python train.py --normalize_top_k=false --lr_router=0.00233 --lr=0.00524 --beta1=0.95 --beta2=0.95 --seq_len=512 --train_tokens=605100000 --steps=5070
Below are experts of layer 5 (counted from 0) of a mixture-of-experts language model. Rows are named router (the router's row for the expert), down (a neuron's output weights, with its number) and show model dimensions 0-127. Each number is 200 + 20 x the weight over its row's rms, rounded and kept within 0 to 999.
After each expert's rows: a language model's description of what the expert responds to. This comes from a sample of Wikipedia text that the model never trained on.

# expert 26
router,212,227,197,217,211,225,162,200,192,214,205,193,205,169,190,197,166,169,218,187,169,171,206,207,205,180,177,199,192,204,200,194,221,238,210,181,188,185,183,199,203,178,194,230,182,159,213,220,186,246,211,169,220,201,201,212,159,202,191,201,246,201,202,204,217,204,192,234,202,206,192,191,224,214,191,187,178,209,207,189,207,227,223,183,174,163,199,191,246,193,197,205,232,176,217,217,203,230,190,194,211,221,257,172,184,192,163,234,201,201,181,223,199,217,227,199,213,176,217,186,184,215,210,213,199,189,160,181
down1,187,181,234,258,186,220,227,229,194,203,199,202,210,174,197,201,233,197,212,219,216,203,230,208,211,241,177,187,190,209,205,200,209,211,201,200,214,211,208,220,242,182,198,191,226,192,199,177,248,210,202,196,198,196,213,213,189,183,250,212,205,155,215,259,215,195,205,188,222,188,202,219,193,180,204,207,178,186,175,216,257,212,178,197,212,178,192,206,233,211,205,235,223,198,220,206,203,174,211,176,204,161,172,191,199,212,195,213,188,205,169,202,210,213,233,189,215,194,246,212,188,196,181,192,203,200,212,201
Description: Bare space tokens in tables and prose just before digits or years, as in "in 1998", "per 1,000", "| 2012".

# expert 57
router,179,182,220,201,194,207,169,224,219,184,192,203,199,216,185,192,186,194,201,226,189,188,225,223,196,187,215,212,224,188,212,172,201,235,224,201,180,188,196,199,200,150,200,198,180,182,200,218,176,218,219,224,223,194,178,155,169,169,232,203,216,219,191,194,191,171,194,227,180,245,195,186,196,215,182,217,174,201,208,180,215,210,208,192,227,191,200,212,213,188,223,206,218,215,161,226,231,218,206,184,201,203,197,176,198,237,255,258,210,194,192,195,173,192,184,185,244,202,186,229,222,214,213,192,231,184,192,194
down0,164,232,200,209,185,175,202,179,196,235,195,178,168,191,180,204,200,198,185,218,173,199,210,174,208,163,177,191,189,184,203,222,197,170,204,171,180,205,190,221,198,196,199,204,236,204,195,177,214,158,220,139,219,197,214,218,189,194,195,190,187,198,193,185,191,202,232,244,204,205,185,200,199,190,213,166,220,225,196,216,242,213,173,218,184,205,239,175,192,214,155,200,165,185,186,198,212,206,195,235,211,181,249,239,210,198,186,193,182,190,191,219,197,199,184,207,162,200,230,218,187,202,194,166,206,212,200,205
Description: First pieces of split lowercase words, mostly verbs, after a subject or article: sur-prised, sec-ured, dis-banded, st-ylish.

# expert 34
router,199,199,261,209,217,201,175,207,200,192,216,181,199,216,185,218,171,172,199,203,144,186,206,219,226,212,228,155,217,230,194,175,206,211,202,178,185,202,194,183,206,173,214,228,171,184,186,213,179,208,213,196,198,205,191,147,153,184,224,214,235,241,177,194,166,204,234,199,172,223,195,213,187,214,205,220,187,188,213,206,200,222,210,187,174,189,185,208,218,181,203,191,237,185,224,190,214,208,172,184,211,210,194,175,183,230,229,224,181,182,201,216,186,189,187,206,221,187,187,224,206,178,210,193,196,175,183,210
down0,199,199,242,204,218,223,146,196,199,209,195,183,201,181,180,228,225,191,206,208,204,182,229,176,184,196,217,209,207,223,214,232,212,185,216,230,222,199,181,189,181,190,200,218,174,190,198,206,228,175,201,171,232,233,223,179,214,234,200,220,194,222,193,236,218,179,229,200,211,228,218,194,197,243,212,212,233,185,202,229,230,194,198,181,204,173,206,198,203,193,175,209,182,204,207,219,186,201,168,222,172,186,190,216,228,175,195,186,184,193,191,248,211,214,197,185,154,207,221,196,178,196,203,171,196,166,198,156
Description: Romance particles de, do, dei in names like Opéra de Paris, plus word-start prefixes such as con, re, depart, Ch.

# expert 60
router,211,208,196,208,223,218,156,199,196,200,183,188,194,184,195,211,195,223,216,182,177,196,189,233,213,176,209,219,217,217,165,178,213,211,240,171,196,191,203,193,203,186,186,204,196,179,172,227,209,201,212,199,206,165,168,175,190,232,172,193,216,223,189,191,205,212,231,180,145,205,197,214,184,221,235,191,191,186,215,171,199,212,220,184,197,175,200,186,185,198,205,199,180,213,171,209,229,212,192,173,210,208,209,178,175,177,203,243,176,171,228,210,186,194,203,208,239,139,175,225,199,165,226,195,203,201,163,216
down0,172,196,222,218,193,215,180,192,182,214,198,182,181,203,212,167,204,230,220,230,195,200,217,204,207,195,204,178,167,209,190,210,232,208,182,211,187,218,185,234,201,224,243,188,214,196,214,196,204,224,208,195,169,191,186,191,174,238,205,212,148,199,188,178,226,219,185,194,206,220,137,217,194,192,198,194,218,204,176,198,197,195,198,148,228,158,184,190,219,215,194,180,192,212,211,200,208,242,233,165,193,177,202,219,208,193,205,193,176,168,190,202,178,186,187,202,239,210,198,206,202,204,169,163,241,214,204,208
Description: The word and linking two people or roles, plus first pieces of personal names and word fragments, like Jo, Br, Marc, Kar.

# expert 40
router,233,214,181,212,218,195,188,213,218,207,187,156,202,194,160,272,198,197,219,206,180,209,168,227,195,204,230,211,189,176,194,139,195,204,202,173,192,205,211,190,196,206,223,208,194,189,174,240,146,207,203,203,217,188,204,198,176,237,207,178,210,197,196,199,217,188,214,170,203,178,177,212,220,214,180,195,200,185,204,232,186,198,215,186,177,180,193,190,198,204,171,176,219,191,192,214,196,208,167,196,225,211,193,191,191,173,231,229,200,190,206,202,176,198,206,220,244,188,193,229,207,190,213,185,207,186,150,203
down0,204,252,197,209,184,190,197,202,180,223,212,183,194,205,208,232,198,179,193,192,207,216,206,185,184,204,197,248,230,200,235,217,192,200,188,225,190,198,208,233,208,168,189,181,180,187,216,185,183,207,213,174,204,211,197,211,186,207,203,249,211,236,187,208,241,203,233,220,200,215,187,194,212,137,229,143,193,193,186,195,204,199,202,189,176,187,216,188,220,209,189,188,199,232,227,196,177,224,213,212,188,163,232,234,208,228,226,247,186,191,193,212,219,191,226,189,204,207,198,195,181,190,205,195,170,185,197,226
Description: Final or middle syllables of foreign names and words, often after h or k, like Homchan, Chechnya, Gheorghe, Hogan, ş, č.

# expert 29
router,190,225,224,218,213,203,202,245,266,174,198,194,191,215,176,205,181,214,194,194,206,207,225,202,193,192,202,199,199,199,196,205,215,232,238,199,166,223,206,186,185,173,211,230,205,176,190,241,161,232,214,188,196,190,189,166,200,191,225,217,213,205,190,192,188,222,250,204,222,220,218,196,215,206,213,191,183,207,201,180,187,189,203,183,169,158,173,173,213,188,188,215,215,198,199,207,193,242,190,215,208,218,222,181,179,194,177,240,195,198,206,197,167,215,175,193,243,174,211,182,182,179,192,191,168,185,197,227
down0,207,195,247,188,177,237,168,189,159,209,222,188,212,167,198,194,192,202,212,172,207,187,185,218,227,191,199,198,222,180,174,158,214,183,223,216,215,232,207,223,182,223,206,177,210,231,195,222,173,196,222,183,210,207,213,218,201,208,186,163,189,170,193,211,196,191,203,211,174,200,211,205,205,196,174,193,215,212,205,202,196,200,197,235,191,213,234,215,184,229,178,211,185,178,212,228,215,224,201,180,202,185,185,204,220,210,225,201,169,251,198,223,259,161,179,207,172,237,177,203,182,213,222,219,213,199,199,189
Description: The word the/The, plus possessive determiners (his, its, their, her, this) and 's, typically after prepositions like of, in, on.

# expert 1
router,223,234,213,213,188,220,160,183,189,208,187,221,204,175,201,215,165,170,195,190,175,193,212,217,198,176,173,220,194,227,199,187,220,229,225,202,183,199,182,189,189,148,190,227,205,164,202,226,168,208,216,163,233,213,206,206,164,233,196,199,217,212,185,202,219,227,205,221,204,205,181,175,233,205,211,189,188,215,220,181,196,199,232,172,170,155,198,216,231,188,198,203,235,177,207,200,209,227,179,207,210,216,237,174,167,183,202,230,193,199,182,224,189,195,204,202,226,199,208,204,194,213,218,217,181,179,165,210
down1,198,194,218,224,186,180,179,224,188,196,200,162,208,190,200,206,212,230,241,183,178,206,177,188,174,198,187,189,188,198,219,227,208,171,246,198,212,215,176,218,176,184,175,190,194,229,201,166,241,171,191,200,175,197,188,220,209,229,198,210,204,185,196,202,198,208,217,207,201,186,203,213,169,208,204,186,253,183,195,185,211,232,172,209,180,206,216,170,162,183,230,215,186,191,217,224,154,173,216,200,236,197,198,222,201,195,189,199,263,192,187,195,236,187,178,196,194,207,171,182,208,228,173,217,216,201,193,205
Description: Numeric cell values and bare spaces right after pipes, semicolons or commas in tables, scores, dates and currency, e.g. 3 | 208.

# expert 59
router,220,196,191,220,212,236,231,206,221,204,195,203,189,203,193,209,191,214,212,214,135,185,179,207,195,192,218,223,177,212,197,165,211,166,213,178,203,220,204,221,168,208,220,222,184,185,193,240,179,197,198,210,222,223,186,191,196,210,173,186,218,180,182,191,236,245,218,194,196,167,200,216,192,202,218,184,207,205,211,239,215,180,216,194,156,210,166,208,195,207,190,189,196,209,188,246,146,215,196,206,220,219,235,188,163,177,207,191,174,211,184,214,198,190,202,198,214,185,204,178,211,168,203,194,208,187,202,248
down0,189,222,230,206,214,146,218,220,214,193,215,172,202,207,164,197,169,201,211,218,190,228,231,226,217,233,226,205,211,192,210,188,177,193,200,199,176,217,223,214,212,216,176,186,200,211,196,199,186,220,165,174,197,201,206,177,195,213,158,199,220,196,205,221,199,208,193,150,188,229,217,200,191,186,216,237,209,173,188,188,160,186,215,192,196,210,216,190,221,195,188,219,192,169,184,229,199,175,185,227,200,164,198,185,223,221,212,202,190,196,198,217,198,203,202,207,197,223,197,196,135,194,185,213,145,198,162,212
Description: Word-internal letters, especially w, inside foreign or compound names (Thamwongsin, Raekwon, Sarawak, hindwing), plus capitals W, K, St starting names.

# expert 42
router,216,216,204,223,218,207,176,207,204,204,213,213,187,211,177,186,170,159,205,216,164,171,214,223,211,196,215,198,186,223,201,232,214,211,210,178,169,210,184,180,182,183,203,230,172,168,193,225,148,212,219,178,220,177,186,176,177,179,180,205,220,210,173,181,206,223,249,204,175,223,188,192,204,225,202,195,187,184,227,189,207,208,220,183,164,168,197,217,216,180,160,208,247,208,187,228,206,223,178,203,228,218,231,180,184,208,191,224,174,187,190,202,181,191,208,179,227,212,195,189,208,172,211,179,187,180,196,217
down0,167,168,200,195,181,183,198,209,170,201,202,168,174,218,208,182,184,228,189,203,230,199,188,227,199,190,200,182,229,204,164,196,203,210,217,173,237,204,207,188,164,224,203,211,252,167,215,156,218,220,176,173,170,160,227,170,187,208,187,215,195,183,191,176,179,223,195,181,198,191,179,173,192,200,210,234,194,178,191,196,194,196,212,185,197,191,226,220,163,184,233,223,195,236,189,185,176,203,189,205,227,213,215,198,196,193,201,211,213,198,198,227,222,211,191,211,183,214,174,240,208,182,223,182,200,155,208,194
Description: Forms of be, passive adverbs like often, originally, previously, the year digits after 20, and nouns finishing a phrase, like row, versions.

# expert 48
router,212,216,176,194,201,200,197,192,221,196,196,179,208,202,187,223,164,192,183,218,199,195,203,205,196,200,197,186,185,199,177,213,197,215,209,223,171,178,199,181,169,181,188,177,241,191,183,252,196,230,209,168,215,179,208,152,161,186,196,185,209,197,163,182,214,226,228,211,200,224,208,205,202,195,166,247,170,184,197,196,241,192,199,186,183,176,192,226,195,175,148,170,222,190,164,204,225,213,200,220,218,206,204,197,193,211,217,191,157,198,200,194,167,214,215,174,233,215,213,190,214,187,215,169,210,182,177,211
down1,179,170,195,240,201,204,182,214,212,213,200,203,181,209,220,206,163,187,157,209,219,185,213,149,199,224,198,204,193,193,227,217,186,201,194,213,213,212,239,186,163,167,177,178,217,191,221,189,216,209,218,185,229,197,198,221,162,193,200,180,202,185,166,206,200,204,215,235,202,198,214,200,212,168,220,224,213,212,201,193,172,174,201,210,196,182,174,216,182,188,178,168,187,201,201,215,232,202,184,236,192,192,191,213,207,236,205,160,183,194,200,239,141,174,205,203,190,225,237,182,213,216,213,173,187,192,202,180
Description: Month names opening dates, especially in table rows, plus died, age, population and measurement nouns like Basin size, ft.

# expert 11
router,178,249,211,221,190,243,181,204,225,214,177,215,196,219,187,244,213,213,170,184,201,178,157,217,188,220,193,202,220,221,193,180,190,219,210,154,204,197,164,190,204,168,181,220,201,181,180,221,174,187,217,177,198,195,215,166,160,170,187,213,199,206,191,188,222,207,202,216,226,202,209,196,232,229,199,175,190,193,196,184,218,204,216,176,177,167,195,238,208,187,189,183,201,200,195,195,195,216,188,227,184,196,190,184,192,216,233,221,178,182,210,192,197,171,209,181,253,201,187,204,195,172,196,176,198,154,216,198
down0,225,236,191,222,210,220,226,195,223,200,215,185,200,214,239,220,172,209,199,232,211,196,196,213,167,231,170,223,181,216,232,200,185,208,197,174,199,201,166,232,187,198,211,209,214,196,191,217,177,231,217,206,227,221,220,190,176,217,191,188,187,238,204,231,230,197,202,204,216,173,209,184,206,189,227,210,219,156,196,212,179,215,219,194,217,205,200,195,233,195,191,207,186,181,200,248,236,224,205,181,182,191,204,220,227,214,209,188,195,207,217,174,223,145,173,222,169,206,188,228,206,226,195,205,196,187,239,194
Description: Labels in dash-led infobox lists before a colon (Rank, Type, Died, Genus, Website) and Latin genus-name endings such as Brachionus, Stigmella.

# expert 38
router,221,202,217,213,188,215,189,190,209,199,198,197,188,211,171,218,175,174,208,216,171,176,203,228,214,183,220,170,214,233,195,177,212,200,223,184,173,213,187,179,184,198,214,219,188,174,175,235,143,223,215,184,220,197,189,153,167,185,215,197,231,212,179,192,220,202,225,198,214,200,193,204,207,224,219,206,185,183,199,199,201,204,211,175,157,159,190,219,212,194,166,196,254,199,201,229,221,226,180,203,230,231,228,188,180,240,191,199,167,183,192,205,166,195,199,198,222,206,193,187,210,168,205,189,190,205,187,227
down0,192,152,196,200,237,199,200,190,200,188,177,191,212,206,181,183,212,175,231,192,177,191,224,248,210,211,213,194,239,186,209,209,189,189,209,215,241,198,172,190,212,190,198,251,195,229,207,178,199,161,198,223,208,167,203,196,208,176,190,180,210,203,184,229,178,180,223,193,209,216,214,212,202,217,191,203,206,194,192,203,201,205,200,189,211,209,217,224,234,219,195,215,177,140,218,237,186,206,214,185,196,153,190,193,160,208,184,196,194,246,210,203,208,212,158,229,187,184,203,212,208,160,217,210,204,174,214,196
Description: Common and proper nouns or adjectives right after the, of, in, his, such as war, York, Temple, movement, association.